config.yaml
moe_layers: [2, 3, 4, 5, 6, 7]
routed_scale: 1.73
balance_bias: false
init_std_router: 0.0177
norm_eps: 1e-06
tie_embeddings: false
optimizer: "soap_variant"
beta1: 0.95
train_tokens: 556500000
Below are experts of layer 5 (counted from 0) of a mixture-of-experts language model. Rows are named router (the router's row for the expert), up (a neuron's input weights, with its number) and show model dimensions 512-639. Each number is 128 + 24 x the weight over its row's rms, rounded and kept within 0 to 255.
After each expert's rows: a language model's description of what the expert responds to. This comes from a sample of Wikipedia text that the model never trained on.

# expert 8
router [134 151 116 160 126 153 116 130 131 117 121 149 129 100 157 133 118  91 189 112 144 151 150 112 141 210  93 124 133 112 129 137  75 209 113 110 113 132 143 101 128 143 112 144 133 128 150 111 131 169 130 125 147 134 124 115 167 132 153 147 114 124 168 120 146 148 115 157 140 103 139 148 143 128 118 151 142 167 110 149 107 142 103  95  63 169 130  84 135 152 161 134 135 131 188 101 166 135 137 142 134 139 136 141 171 128 152 167 153 135 140 104 165  90 120  96 121 147 133 122 146 119 138 159 132 144 107 113]
up0 [157  91 135 158 129 152  61 115 176 120 145 111  76 152 136 129 152 108 119 106  87 141  97 149 143 161 123 176 166 125 153 142 155 142 130 148 118 137 128 169 138 142 130 135 142  96 112 137 177 110 142  89 136 137 167 124 134 150 149 137 172  87  85 116 145 129 101 125 102 164 110 125 140 120  54 100 139  87 131 129 123 138 158 161  89 131 132 133 133 154 120 120 141 117 113  90  92 164 125 137 144 143 114 106 139 163 113 103 148  94 160 134 134 118 124 175 127 120 129 129 132 108 129 130 140 153  93 149]
up1 [132  93 105 105 153 158 119 142  94  99 115 117 169 130 141 143 128 172 167 117 151 104 142 129 146 153 137 152 143 107 127 103 129 112 134 167 136 119 125  94 123 131 143  90 144 136 112  98 132 157 124 110 125 114 132 135 130 104 126 139 152 144 124 117 130 196 117 138 103 109 168 136 159  94 105 102 120 122 145 153  94 111  86  80 127 135 173 115 157 155 115 145 135 125 107 127 189 139 154 139 108 118 125 161  96 169  86 179 119 127  99 126 133  93 123 111 128 163  83 153 126 122 130 143 125 114 133 134]
up2 [125 119 113 123  82 134 133 167 102  92 120 109 106 118 194 121 115 172 167 104 149 104 110 134 136 177 143  97 148 161 138 121 143 116 154 124  88 176 109 117 116  93 136 146 123 106 136 149 133 123 120 164 156 138 132 121 100 115 138 123 107 124 124  77  76 131 176 135 112 103  97 112 139  97  85 166 154 117 119 116  90  85  71 101 117 156 166 161 146  97 123 122  85 124 108 129 107 154 152 136 134 132  88 113 101 132 110 146 125 141  88 132 107 127 162 129 147 121  95 150 141 118 134 146  91 109 123 107]
Description: Pipe separators between numeric cells in sports and climate tables, plus commas inside numbers, dashes, semicolons and ft.

# expert 16
router [152 103 111 149  97 153 148 125 125 115 150  84 117 143 165 129 139 158 164 165 112 111 173 160 164 121 139  98  83 135 138 158 152 103 113  93  89  90 135 142 132 113 112 102 104 109 161 143  99 130 139 123 134 160 123 114 124 112 190 150 154 117 115 128 148 148 163 111 145 130 163  91 174 139  93  95 112 152 128 133 135 140 166 157 140 185 126 133 161  95 109 132 121 125 143  90 110 120 169 104  85 164 123 131 129 186 143 118 116 117 114 113 132 117 116 109 141 126 138 107 157 139 135 149 124 152 123 131]
up0 [100 180 115 109 120 129  89 132  96 123 145 141 135 101 138 147 134 160 154 116 115 141 115  99 123 136 170 151 130 149 121  94 145 143 132  84 100 127 110 131 113 140 151 120 135 142 141  67  93 111 152 139 159 120 111 126 152 175 119 107 116 135 115 115 119 103 111 115 111 107 108  92  88 149 145 123 121 165 144 126 115 137 107 126 131  94 155 137 126  96  65 156 144 143 130 135 147 129 118 143 132 149 151 131 115 156 139  77  92 121 179  72 153 131 119  94 150 148 157 141 115  89 113 154 126 162  99  87]
up1 [121 138 140 139 188 113  77  73 128 143 135 156 168 128 165 123 142 113 141 168 142 132 175  86 190 142 100 120 145 121 115 129 151 148 182  84 121 129 131  76 114 146 109 134 141  97 123 172 133 126  75 144 149 128 133 140 115 101 102 112 110 124 110 126 163 131 122 115 183 178 152 107 138 158 129 115  66 132 141 106 110 129 103 164 131 171 142 133  88 153 136 129 157 160 127 128 141 133 159  98 110 145  52  96 149 136 159 158 166 143 148  81 110 124 143 153  87 126 109 139 174  97 136 125 147 144 170 138]
up2 [109 154 108 119 120 135 147 130 187 112  97 138 145 104  89 151 148 108 120 102  96 102 132 148 130 127 126 105 141 118 119 152 119 125 119 152 120 152 139 154 137  95 114 135 113 119 102 146 160  66 147 146 136 173 142 119 118 108 154 154  75 131 111 153 118 165 129 177 174 100  89 119 138 126 129 111  73 128 170 106 141 133 140 146 127 121 120 118 108 111 142 124 116 142 121  95 131 115 140 132 149 151 116 136 136 112 112 111 141 125 131 122 138 148 141 119  99 135  97 171 144 119 105 104 125 114 119 172]
Description: Pipe characters opening table rows or header cells and = of section headings in sports results and track listings, e.g. Result, Rank, medalist.

# expert 5
router [148 140 123  98  93 154 156 114 153 134 141 141 195  98 136 108 130 126 146 129 127  84 110  90 137 109 150  95 114 137 126 171 123 124 147 131 130  57 124 115 149 141 149  98 139 107 157 156 135 145 144 126 110 121  90 130 150  97 131 120 118 174 153 102 170 128 159 134 120 128 136  90  88 163 133 143 136 151 120  98  71  88 138 145  98 155 118 127 142 130 170  90 130 154 162 159 120 125 135 140  87 135 102 144 153 142 133 124 143  88 128 122 150 117  82  95 121 152 137 136 165 101 107 138 110 120 100 130]
up3 [128 140 126  88 131 161 128 148  79 148 158 126 139 161 109 112 153 134 103 143 151 164 118 148 122  94 138 152 146 112 138 158 163 129 170 130  92 128 138 136 120  92 122 102 110  81 178 200 124 106 128 148 160  88 100 108  83 157 136 139 130 138 104 157 141 122 147 108 190 129 149 106  95  81 161 150 100  96 140 110 104 126 134 159  87 108 158 127 159 120 174 163 110 132 169 108 156 134 103 122 161 101 137 123  78  94 100 136  92 106 135 143 150 104  94 142 101 150 160 132 124 134  96 174 138 166 124 123]
up4 [132 119 159 149 151 140 126 100 149 121 131 128 125 116 111  81 142 164 122 149 127 115 166 167 168 149 159 117 124  85 109 144 136 108 126 108 143 121 112 137 102 119 104 132 135 137 144 151 124 130  90 171 147 152 123 127 183 119 162 162 178 121 128  89 104 161 104 161 137  72 116 120 135 129 121  98 157 112 104 129 148 112  90 121 138 121 107  96 125  89 176 130 144 118  75 110 139 145 137 102 122  81 125 163 147 133 128 107 106 109  89 131 149 104 148 155 132 160  68 141 151  83 104 131 129 158 170 116]
up5 [127  98 143 127 111 106 167  57 117 114  98 116 123 142 114 115 144 146 189 113 126 122  91 159 150 146 162 132 153 147 145 172  93  82 138 151 151  79 112 124 145 119 148 133 157 178 112 124 158  97 120 120 100 135 100 126  97 113 167 100 185 114 140 102 143 135 133 152 114 123 109 153 133 130 109 144 149 110 115 101  78  76  93 145 140  71  92 131 110  94 154 113 111 117 127 147 112 121  75 179 103  92 126 153 140 176 110  90 138 107 107 145 108 112 115 115  70 149 115 115 116 125 129 141 128  98  80 125]
Description: Pronouns and nouns opening a clause right before its verb, especially it, he, they and who after as, a comma or a period.

# expert 18
router [191 122 126 181 101 143 132 157 142 155 129 131 144 110 140  89 128 151 142 169 135 127 163  98 140 126  94 143 114 136 112 116 121 128 118 163 101 127 142 125 110 137 124  95 137 111 150 154 149 122 146 113 163 137 127 166  58 112 142 158 109 145 128 115  93 194 156 118 134 141 178 105 138 128 124 163 151 139 148 124 139 119 113 132 172 120 136 123 189 147 162 124 134 145  92 121 132  82 120  96 149 128  64 147 116  88  97 128 103 148 121 168 153 117  97 106 145 129 106 161 127  92 135  89  93 163 115  85]
up0 [111 105 106 164 113 141 110 142 124 120 137 132 104 139 130 136 132 108 131 152 137 125 146 147  90 111 149 116 139 123  85 144 159 117 133 148  99 147 133 135  88  94 135 149 171 131 151 137 153 109 100 163 131 122 104  92 142 100 120  79 118 169 124 117 136  97 140 145  85 114 121 132 165 148 118 116 143 101 111 152 149  97 141  62 150 151 103 145 134 140  86 115 187 153 159 132 146 130 116  94 122 160 105 140 104 141 132 143  94 122 118 150  88 150 132 109 139 152 136 136 145  84  99 125 136 170 126  81]
up1 [166 123 140 187 107 160 141 144 134 159 144 128 142 127 140 157 140 141 100 140  92 142 132 141 113 135 158  98 120 120 137 133 106 137 164 150 131 174 176 124  91 105 109 110 147 146 118 157 137 124 123 141 145 160 178 156  92 145 131 166  86 144 131 127 129 132 141  99 104 100  92 105 139 127 110 139 135 149 116 166 156 150 110 150 145 137 158 124 162  69 138  96 126 116 126 138 123  96 148 117 144 208 129 124 108 133 120 145 144 132 102 114 129 104 110 112 111 142 124 182  95 131 166 116 136 110 133 120]
up2 [185 107  96 147 133 125  85 104 147 111 151 177 145 141 107 149 143 182 176 124 132 131 114 121 131 114 139 104 119 164 145 120 105 144  81 147 128 133 103 163 135 115 147  79 131 119 122 132 114  84 129 132 145 107 110 135  53 144 138 137 120 143 114 151 173 138  88  89 104 115  93 118  86 108 111 145 119 145 148 134 107  98 152  80 126 136 134 155 152 107  89 164 121  66 120 128 120 100 166 122 155 131 137 142 110  97 157 122 124 126 138 139 144 113 105 113 142  98 179 106 150  93 129 110  78 119 122 104]
Description: Word-initial pieces like bl, tri, bi, rec, kn after an article, as in blade, blind, knock, plus used in technical descriptions.

# expert 26
router [105 100  52 144 103 127 173 167 142 145  99 112 145 143 103 118 105 176 158 174 127 141 142  93 121 132 113 155 116 114 113 105 137 118 112 166 135 106 141 119 137 119 136 123 115 134 123 132 128 150 111 172 150 125 139 128 191 102 193 162 131 110 175 120 131 132 128 146 163 105 132  93 176  99 120 130 152 119 106 119 117 137 124  64 139 123 123 103 145 164 103 135 115 150 156 150  80 143 140  97 130 133 124 132 115 119 185 133  92 132 119 139 138 136 131  58 138 143 143 127 136 161 124 137 106 127 138 146]
up3 [150 109 102 154 135 119 152 161 118 117  99  59  99 149 129 120 124 131 134 135  88  73 108 170 134 113 121 112 107 153 151 133 112  74 140 144 147 139 145 144 138 124 136 156 137 160  95 136 106 134 140 127 145 129 125 153 132 113 125 162 121 119 146 120 146 144 103 150 111  84 108 137 115 169 131 147 131 126  90 131 144 144 125  95 128 144 113 111 149 176 191 114 127 104 152 102 188 156 130 134 129 153 123 136  95 140 104 105 138 118 139 105 136 132  73 134 141 127 134 136 115 116 151 114 146 117 122 185]
up4 [107 103 118 120 128 122 134 164 148 132 150 172 119 141 138 144 131 124  75 137 104 136 146 137 102  88 124 131 144 150 137 112 133 159  77 134 110 122 128 177 165  78 121 186 125 132 147 162 112  96 110 143 169 131 149 128 169 142 131 144 155 114 100 110 140 115 117 114 122 177 119  87  80 126 130 135 181 136 108 183 110 125 156 132 119 110 118 119 118 113 140 153 121 161  99 118 131 140 184  99 156 146 141 129 134 166 170 110  81 106 135 126 115 152 147 125 112 112 161  81 156  97 145 137 123 129 100 134]
up5 [147 136 121 129 145  98 149 130 177 170 130 144 122 129  97  82 122 161 136 114 141 127  88  92  65  75  93 132  86 100 121 117 155 151 139 138 101 109 115 133 128 113 126  88 134 135 107 151 140 133 143 170  90 104 117 144 145 141  91 159 117  81 103 133 124 117 147 121 112 119 156 148 149 137  91 167 114 138 163 112  95 111 128 127 126 156  47 123 133 137 152 126  98 164 161 125 103 116 151 106 129 138 141 152 117 161 104 129 123 151 140 157 107 163 119 107  80 140 130 166 115 123 108 143 103 115  96 173]
Description: Second = of section headings and noun endings like -ism, -ology, -ation, -s, common in species and science articles.

# expert 29
router [130 101  87 117 127 156  62 144 143 133 113 135 159 106 138 118 133 150 147  80 145 118  99 110 153  98  98 176  89 120 142 139 154 131 149 161 118 111 148 101 142 135 141 130 174  90 149 123 151 148 163 144 114 147  79 129 122  83  95 119 116 151 149  99 176 141 140 135 122 106 150 117 177 172 112 106 141 174 146  74 132 121 104 143 114 122 146 128 150 170 169 109 107 135 156 157  89 109 157 115 112 109  96 119 118 146 121 108 109  99 109 143 160 134 115 104 102  98 101 136 135 153  99 156 140 163 127  80]
up0 [105 132  74 145  62 137 164 157 169 102 123 143 135 109 121 150 121 172  93 141 104 146 120 119 120 164 125 156 123 161 153 167 136 115 136 106 109 158 148 139 116 136 165  64 132 169 100 126 162 123 137 118 102  73  95 132 112 140 109 155 133 143 150 131 117 137 138 131 136  99 157 118 129 116 174 126 139 128 126 147 104 145 135 112 129 117  98 149 117  95 108 105 159 139 180 134 131 105 110 175 144 139 103 119 143 130 134 122 164 115  93 155 107  95 124  74 114 155 108 108 134 117 146 159 156 136 119  91]
up1 [168 119 115 119 108 156 164 108  89 133 139 144 100  97 145 122 132 133 133  87 126 118 135 141  94 117 177 147 121 112 137 149 139 133 121  92 104 123  94 114 140 153 126 133  76 163 150 148 121 141  82 127 182 114 111 127 138 137 137 103 137 158 115 128 150 132 136 141 129 135 175 131 115 155 133 117 131 119 106  76  92 150 103  99  92 128 135 108 137 170 142 158 153 119  85 143 122 112 168 124 136 154 121 163 114 113 158 119 133 141 164 103 137 164 134 103  67 189 165  93 158 118 152 168 164 151 139 116]
up2 [118 164 101 114 109 126 139 163 157 180  85 155 142 126 108  88 140 158 168 114 149 103 145  94 164 146 126  76 147 168 135 146 122 101 143 133 136 113 151 118 123 117 100 170 132 121 127 130 132 138 149 192 122 124 105 106 105 166 118 125 126 114 135 114 167  92 126 116  95 164 167 137  99  99 114 155 133 136 115 120 171 156 125 143 116 114 100 110 132  78 150 145 144 109 115 146  98 130 103 159 114 140 127 138  96 133 127  95 125 109 123 120 182 139 140 162 110 150 114 150 130 171 112 133 107 110 108 147]
Description: Capitalized parts of proper names for places, schools and titles, such as University, County, John, London, Earl of Cor-k.

# expert 13
router [111 104 128 124 165 118 109 181 178 126 102 130 175 102 108 103  75 139 107 135 155 122 165 114 139 149 138  93 123 142 141 147 124 112 108 105 107  80 153 166 139 140 140 138 166 128 112 144 167 136 148 100 150 174  90 131 168 112 157 127 113 160 120 114 129  99 152 153 145 117 131 104 119 124 115 108 118 122 127  94  93 138 146  94  91 120 144 140 157 131 115 113  98 137 138 110 111 130 142 132 101 104 118 112 149 149  92  71 135 112 111 117 128 119  87  93  94 121 132  77 198 167 146 153  77 135  82 121]
up0 [118 166 174  81 144 157 130 118 131 142 141 113 157 142 137 115 131 137  82 154 122 106 137 152 130 160 141 126 109 158 104 126 139 103 157 133 130 128 148 110 155 125 137 107 126 132 134 104 143 104  97 163  93 145  94 153 135  95 140 167 110 169 124 138 150 132 136 115 120 139 116 100 163  97 161 158 142 116  84 127 107  80 171 116 140 122  77 108 110 146 151  78 119 119  76 141 148 142 122 136 127 187 116 103 149 146  83 133  73 125 125 120 129 131 139 123 124 152  96 121 116 107 120 144 145  78 146 201]
up1 [ 83 102 131 123 127 190 156  89 121 186 114 139 110 140 156 116  64 112 122 123 147 112 167 177 124 128 146 108 154 134 107 161 103 124 139 134 123 153 168 135 161 121 138 115 149 115 161 148 113 147 120 143 148 118 160 102 139  86 130 121 111 149  80 109 124  68 105 128 121 166 112 144 182 143 130  90 131 108 125 107 118 148 106 107  90 133 122 111 123 164 123 135  93  97 113  55 128 105 144 114 106  89 160 156 107 183 135 142 138 160 156 149  93  97 176 139 155 147 115 149 131  91 102  94 162 144 152 135]
up2 [110 150 147 153 127 100 154 115 129 114 131 151 164 167 110  90 178 138  71 141 116 116 128  72  94 131 135 139  95 158 131 142 119 134 142 106 119 123 155 140 133 111 149 101 110 123 138  98 160  95 142 135 116  95  97 123 112 145 128 153 140 160 191 134 118 114 165 141 134 115 141  92 127  99 133 161 145 110 139 128 116 107 127 126  85 114 114 133  94 100 146 118 144 121 152 104 128 121 154 147 141 123 130 120 127 127  87 120 160 136 163 148 137 140 128 123 188 149 134 126 137 132 116 119 129 147 128 161]
Description: Final or middle pieces of personal names, especially surnames from many languages, e.g. Ad-ler, Jayachand-ran, Khan, Jones, Singh, -berg.

# expert 4
router [150 122  96 109 168 143  66  88  96 170 121  73 117 163 140 140 157 135 103  92  93 128 176 110 154 182 146 132 102 144 155 126 118 165 144  97 143 124 151 150 124 165 159 139 123 128 159 125 127 125 110 155 179 119 105 108 110 145 143 191 102  99 138 111  90 128 148  94 104 123 116  92 139  86  93 108 148 142 131 162 152 113  97  82 115 141  99  94 154 110 140 100 102 196 152 136 139 119 133  98 142  84 129 145  79 142 119 163 161 153 133 137 137  95  62  86 105 114 103 111 194 153 118 151  83 161 150 150]
up0 [119 157 139 116 134 175 124 153 159 108  90 101 144 106 138 142 171 104  66 102 106 121 125 124 177 125  88 114 128 108 115 154 168 121 144 160 171 149  70 147 140 154 146 124 123 142 125 141  87 152 182 111 153 117 136 168 124  99 100 145 131 118 122 107 112 110  71 120 150 116 115 120 135 106 114  91 138 109 132 124 116 125 143 145 154 161 126 145 109 135 127 128 111  77 139 129 104 102 108 125 148  93 120 101 127 149 136 106 129 122 148 128 143 132 118 133 164 103 129  82 149 126 155 108 127 129 142 107]
up1 [101 134 143 105 134 113  84 145 137 175  79 125 149 123 123 144 172 105 158 111 153 135 120  77 123 116 163  90 157 123 124 115 173 115 121 107 149 157  95 124 131 126 161 134  96 135 134 155 122 143 158  84 119 146 107 140 130 150 147 120 106 145 129 111 145 104 142 102 135 154 123 142 172  96 101  79 135 130 115 162 152 124 131 122 138 146 107 112 139 157 127 152  86 140 147 137 125 121 109 108 141 108 102  94 134 130 113 126 164 122  95 105 139 130 128  99  99 100 141 104 142 148 142 123 142 117 142 115]
up2 [137 115 124 142 110 169 137 104 146 135 112 123 128 123 111  85 165 108 178 141 119 102  98 131 124 168 115 137 136 111 139 175 146 127 126 141 147 135 115 142 135 115  85  83 141 110 137 112 132  86 156 135 119 160 108 113 103 158  95 134 148 129 157 165 145 151 121 112 124 155 154 101 106 117 109  91 159  91 139 121 107  89 148  57 109 114 149 134 111 114 127 125  94 100 149 127 111 131 151 144  99 100 135 138 129 116  96 129 118 110 146 145 135 139  97  96 131 109 142 106 165 117 127 136  92 136 102 151]
Description: Line breaks, pipes, dashes, colons and parentheses in infoboxes, taxonomy boxes and chemical data lists, e.g. Phylum, Animalia, °, ·.

# expert 12
router [129 128 136 174  92 149 124 123 155 166 149 105 119 113 159 122 137 142 158 100 134 115 111  99 138 140 144  82 141 129 126 106 173 158 106 160 115 111 173 175 144 134 145 125 122  90 134 183 117 141 138  98 123 122 111 118 129 101 148 127 147  74 122 139 149  97 162 118 172  71 130 141 105 123 123 117 116 153 115 121  93 135 122  97 133 145 116 144 185 123 127 121  77 120 134 130 184 100 139 152 155 128 130 105 161 167 139 123 181  99 146 122 154 146 111 138 135 121 106  76 144 123 125 103 104 132  97 129]
up0 [108  72  92 121  98 123 138 151 149 149 148 141 169 161 173  93 117 104 136 118 180 152 159 153 127 113 133  62 167 153 134 103 124 141 169 168 126 140 123 133  92 138 145 132 110  83 142 110 148 132 140 113 144 119 104 125 144 121 105 111 143 153 121 167 135 109 108  89 140 131 117 145 109 168 141 132 149 108 156 111 132 119 134 132 160 139 160 119 145 101 138 135  77 142 145 137 158 145 147 157 130 123 125 103 125 101 189 137  94  95 127  92 159 146 141 117 127 146 141 100 125 120  82 118  96  97 131 127]
up1 [149 170 115 155 105 140 126 114 151 137 158 154 142 141 167 189 110 121 164 125 113 117 131 167 130 126 109 126 173 115 135 137 153 143  91 142 123 115 176 125 156 144 131 141 151 124  82 105 112 124 139 133 161 147 124 119 111 138 101  89 136 177 133 131 134 118 109 102  94 125  85 134  98 148 162 145 176 134 135 110 126 102 131 124 129 176 121 152  93 143 137 122  58 113 134 138 133 136  89 141 119 141 141 181 138 155 118 122 146 110 173  86 117 147 112 127 146  95 164 112 104 114 103 120 113 128 139 153]
up2 [136 139 114 139 101 167  97 103 111 111 117 139 105  58 135 117 151 180 146 104 122 142 114 122 143 141  63 149 133 119 118 111 122 164 151 136 101 128 150 121  99 100 107 140 161 130 148  94 133 119 129 125 132 131 113 154 117 142 143 156  80 149 112 151 124 127 177 116 174 141  95 149 116 143 134 138 151 138 107 152 110 132  89 109 151 131 113 131 103 121 117 123 127 166 171 163 123 141 118 157 118 104 147 151 144 146 128 124 130 156 119 130 138 128 141  73 122 142 133  87 119  99  89 145 136  95  84 118]
Description: Line breaks, the Preceded-by field in succession boxes, and pieces of non-English names, especially Latin-script bytes with diacritics, like Sulęcin, Valletta, Petőfi.

# expert 28
router [175 101 117 112 145 108 134 137 135 143 155  69 160  88 130 113  91 148 136 135 116 134 101  89 112 185 132 125 150 135 127 152 142 148 172 115 123  86 144 145 124 165 151 135 141 124 182 128 145 103 148 146 130 131 133 121 159 132 114 124 123 131 118  98 134 166 184 163 137  95 120 111 148 161 132 134 164 162 113 133 134 133 115  83 104 149 139 102 144 160 157 112  95 140 157 149 111  91 147 127 145 115 100 163  64 128 104 102 142 138 163 143 109 126  72  81 121  92 135  97 108  83 169  97  95 160  83 121]
up0 [124 154 151 129 120 148 120 144 143 155 148 117 144 104 128 149 103 144 190 135 141  87 101 158 144 157 122 113 146 182 152 152 122 123 126  93 108 104 125 117 150 137  97 128  88  93 165 136  97 110 107  55 171 172 120  78 123 126 162  84 110  99  93  96 137 147 111 147 117 139  99 134  96 144 103  95 109 153 102 181 152 102 131  89 114 160 134 160 146 129 132 120 137 126 156 102 122 115 126 115 129 131 101 158  92 153 116 126 172  97 129 133  97 140 104  91 151 107 169 119 132 118 177 105 140 129 108 102]
up1 [104 137 159 128 148 104 155 120 181 141 128 107 143 119  96 143 106  94 142 137  82 108 123 137  97 129 131 109 120 101 181 137 112  79 124 111 119  95 105  97 104  91 170 156 175 121 120 126 140 157 113 146 110 121 123 155 117  96 174 142 136 139 122  95 184 124  69 144 100 134 111  97 128 144 127 126 159 120 152 143 123 129 136 130 149 116 132 111 140 154  95 122 164 166 108 153 118 133 144 164 133 105 148 105 136  85  84 150 148 122 127 111 113 131 111 113 172 118 137 138 145 148  94 100 147 139 152 129]
up2 [135 106  98 182 103 115 115 109 116 166 114 147  99 138 127 155 144 108 121 140 115  78 132 128 115 117 124 160 123 105 159 130  89 132 145  97 105  93  99 123 104 100 117 131 105 141 134 149 111 133 142 172 152 141 164 180 136 178 182 199 151  99 114 129 126 145 170 116 121 151 121 142 125 119 127 111 137  99 100 126  89 131 132 120 137 136 119 128 155  87  96  92 157 125 106 124 141 147 190 103 118 161 120 106 110 147 100  97 142  88 121 131  85 136 157 129 132 101 118 110 136 101 119 169 157 144 101  85]
Description: Sentence-final periods before a new sentence, and first syllables of South Asian or Middle Eastern names, e.g. Ni(mrud), Pra(desh), Ha(ifa).

# expert 31
router [138 131 100 100 149 113 131 143 148 131 152 120 138 114 106 115 112 104 122 125 100 123 152  88 119 165  86 100 121 148 130 140 187 113 111 106 107 141 151 167 146 130 115 120 129 120 163 159 161 159 128 179 181 148 116 161 135  99 173 127 151 146 130 116 115 153 153 148 174 127 143  87 173 127 144 108 142 150 115  98 142 127 132 111 155 160 152 112 140 147 136 130 103 158 148 141 113  99 158  87 140 123  95 176 165 135  96 107 139 125 129 168 123  87 166 104 109 101  91 107 119 118 121 148  83 136 123 115]
up0 [115 118  96 122 159 141 160  90 101 139 104 126 132 138  75 137 134 130  95 153  93  96 132 117 125 137 135 121 147 134 222 152 122 115  75 129 152 153 122 117 128 134 165 127 130 129 103 136 166 165 147 124 137 128 167 157 166 141 124 163 122 116 143 114 165 146 106 111 125 169 170 120 125 125  96 136  94 110 138  97 138 125 128 160 173 165 175 154 131 121 134 151 120 109 145 157 142 149 148 138 113  74 138 154 129 129  61 132 117 152 108 147 118 142 125 142 116 129 122 137 138 137 109 118 130 144 132 172]
up1 [118 136 130 103  96 114 128 126  91 148 147 171 105 124 105 133 129  99 121  98 110 138 103 119  90 121 151 133  82  89 127 155 129  92  93 114 132 140 149  94 137 110 161 120 117 107 115 131 141 157 127 133 194 172 109 136 150 114 151 151 130 144 126  93 122 126 145 178 115 101 141 122 174 133 118 113 128 187 141 160 130 149 143 168 124 142 148  79 149 111 120 148 115 159  92 172 135 131  92 128 131 151 153 120  82 118 113 129 109 104 103 113 132  94  80 112 123 157 133 105 120 121 153 146 110 129 108 156]
up2 [119 101 138 132 119  97 122 105 132 121 146  72 168 118 128 136 138 156 107  86 109 170 110 149 139 111 128 146 130 116 149 162  80 100 122 168 113 117 148 175 125 134 135 137 118  98 155 170 112 120 142 143 143 147 123 131 149 123 166 131 137 117 138 126 103 169 101 169 111 117 134 135 112 169 137 146 123 133 117 162 123 108 115 104 149 134 107 141 158 137 145 144 147 127 126 144 112 161  92 101 121 146 134 133 148 159 129 144 125 123 144 129 153 142 167 109 121 123 117  88 145 146 116 123 100 163 112 100]
Description: Word-initial pieces in film and music credits and filmographies, especially Indian and Japanese titles, e.g. Kh(o-Kho), ro(mance), Tel(ugu), Japanese bytes.

# expert 15
router [114  91  97 111 113 124  87 126  95 146  90 147 168 107 142 134 122 100 132 139 156 135 153 104 146 161 115 152 140 107 124 106 104 133  80 112 116 121 112 107 126 138 137  87 121 114 144 136 152 154 172 147 104 159 129 127 130 128 100 106 120 157 144  70 187 126 139 111 180 109 160 136 127 111 177  84 134 181 117 119 104 124  93 110 127 142 139 131 127 163 125 125 146 135 147 144  96  83 155 163 138  93 119 146 121 151 112 135 147 118 151 139 127 104 130 138 148 125 112 116 151 146 150 143  99 156 140 146]
up0 [138 122 104 145 110 167  71 167 127 123 137 157 194 164 178 133 116 127 148 149 142 152 117 126 153 101 149 131 127 156 130 133 181 126 160 117 162 122 134 133 107 109 122 133 109 114 105  75  88 110 123  82 136 135 114 118  94 132 134 155  96 129  90 118 137 116 117 127 155 129 141 115 107 122 140 135 146 169 134 159 118  92 153 118 149 134 139 130 116 120 106 119 125 127 134 157 110 103 111  77 113 114 163 115 119 108  93 119 105 136 141 117 140 107 125 175 126 108 108 165 116 125  97 135 142  99 133 131]
up1 [100 124 103 136 170 122  91 107  81 124 123 137 142  77 117 113 109 158 120  57  82 165 106 148  91 119 122 143 164 143 117 126 124 135 129 110  93 123 154 121 131 153 131 109 113 127 144 143  99 187 135 118 102 139 140  91 163  94 122 124 130 146 141 122 128 136  97  89  95 122 108 127 130 182 115 152 147 107 132 104 123 182 115 142 112 161 137 143 118 163  76 177 110  92 133 130  92 122 164 134 159 141  89 134 123 107 145 181 159 128 132 167 149 167 136 124 130 130 133 124 119 124  80 107 125 131 143 124]
up2 [129 126 145 155 122 116 128 138 160  92 131 110 119 118 126 114 158 164 106 112  97 165 136 129 141 108 100 138  99 127 181 121 126 125 163 148 129 127 152 112 105 123 102  69 142 138 101 161 158 123 120 122 114 102 111 142  72 141 121 110  98 147 119 114 116 170  87 196 157 106 150 116 128 145 137 106 174 129 166 114  87 143 127  95 121 142 127 154 125  79 132 171 108 130 151 137 133 109 128 119 109 156 114 136 121 151 124 145 109  80 154 152 187 161 145 133 128 119 137 103 138 170 167  87 139 152 133 135]
Description: Short word-opening pieces after a space such as co, du, ex, e, al, as in Cotabato, duty, exhaustion, often in geography and military text.

# expert 9
router [119 119 101 129 107 135 127 147 159 113  97 119 140 116 113 164 135 133 131 166 137 148 158  88 141 119 104 158 109 147 130  81 113 135  92 133 123 118 157 144 177 109 109 144 159 126 118 141 133 171 165 169 134 143 102 159 122 134 151 169 133 165  99 129 132 138 144  70 160 129 152 107 155 129 125 174 145 118 117 129 116 104  75 118 103 121 154  93 158 135 117 123 114 122 109  82 124  73 155 105 154  70 134 143 152 134 189 127 112 120 123 170 119 115 101  89  91 137 144 106 127 117  82 107 112 134 118 145]
up0 [136 110 124 145 111 138 173 192 113 123  80 123 164 139 116 112  44 110 128  92 109 142 140 151 177 103 124 126 148 124 141 138 132 123 103 149 118 137 155 121 136 146 104 110 145  82 161 174 147 158 101 125 163 116 133 130 124  95 124 138 112  99 141 102 134  92  98 144 172 154 127 148 178 125 135 147 122 149 165 146 117 147 138 123 167 142 132 147  91 122 102 122 107 116 136 113 138  83 141 106 134  70 115 105 123 132 156 149 131 114 160 138 142 108 147 108 125 133 135 115 146 110 134 116 147 131 101 146]
up1 [168 141 108 125 140 168 126 113 173  98  91 174  78 114 146 136 107 141 120 128 123 121 138 141  83 173 118 156 112 146 118 101 151 128 116 137 157 141 113 146 143 111 136 123 145 142 167 143 117 138  94 158  96 139  64 107  72 145 135 113 138 171 140  97 139 167 126 145 121 151 126 103 137 113 167 136 143 130 156 133 114 119 125 132 107  97  81 183 142 125 109  94 127 112 113 144 133  98  79  97 107 131 172 129 109 131 105 109 165 134 110 123  94 150 124 130 141 125  93 154 135 144 151  93  68 122 131 154]
up2 [142  79 124 183 136 107 104 113 122 146 192 112 125 190 136 129 132 114 150 134 105 118  71  69  98 119 121 155 139 114 130 112 135 102  91 110 125 104 155 161 133  86 169 148 123 104 133  98 161 160 113 125  95 127 178 146 167 132 117 110 158 113 114 149 113 146 135 108 138 110  89 134 118 117 157 119 151 136  73 104 115 131 135 142 112 118 134 119 103 137 124 149 128 175 142 131 136 150 158  94 116  72 148 134 111 125 102 116 133 148 131 109 112 145  87  94  85 121  91 111 134 121 151 128 104 150 124 109]
Description: Middle and end pieces of longer words, often verbs, such as imi in assimilate and asi in purchasing, plus common verbs like give, take, off.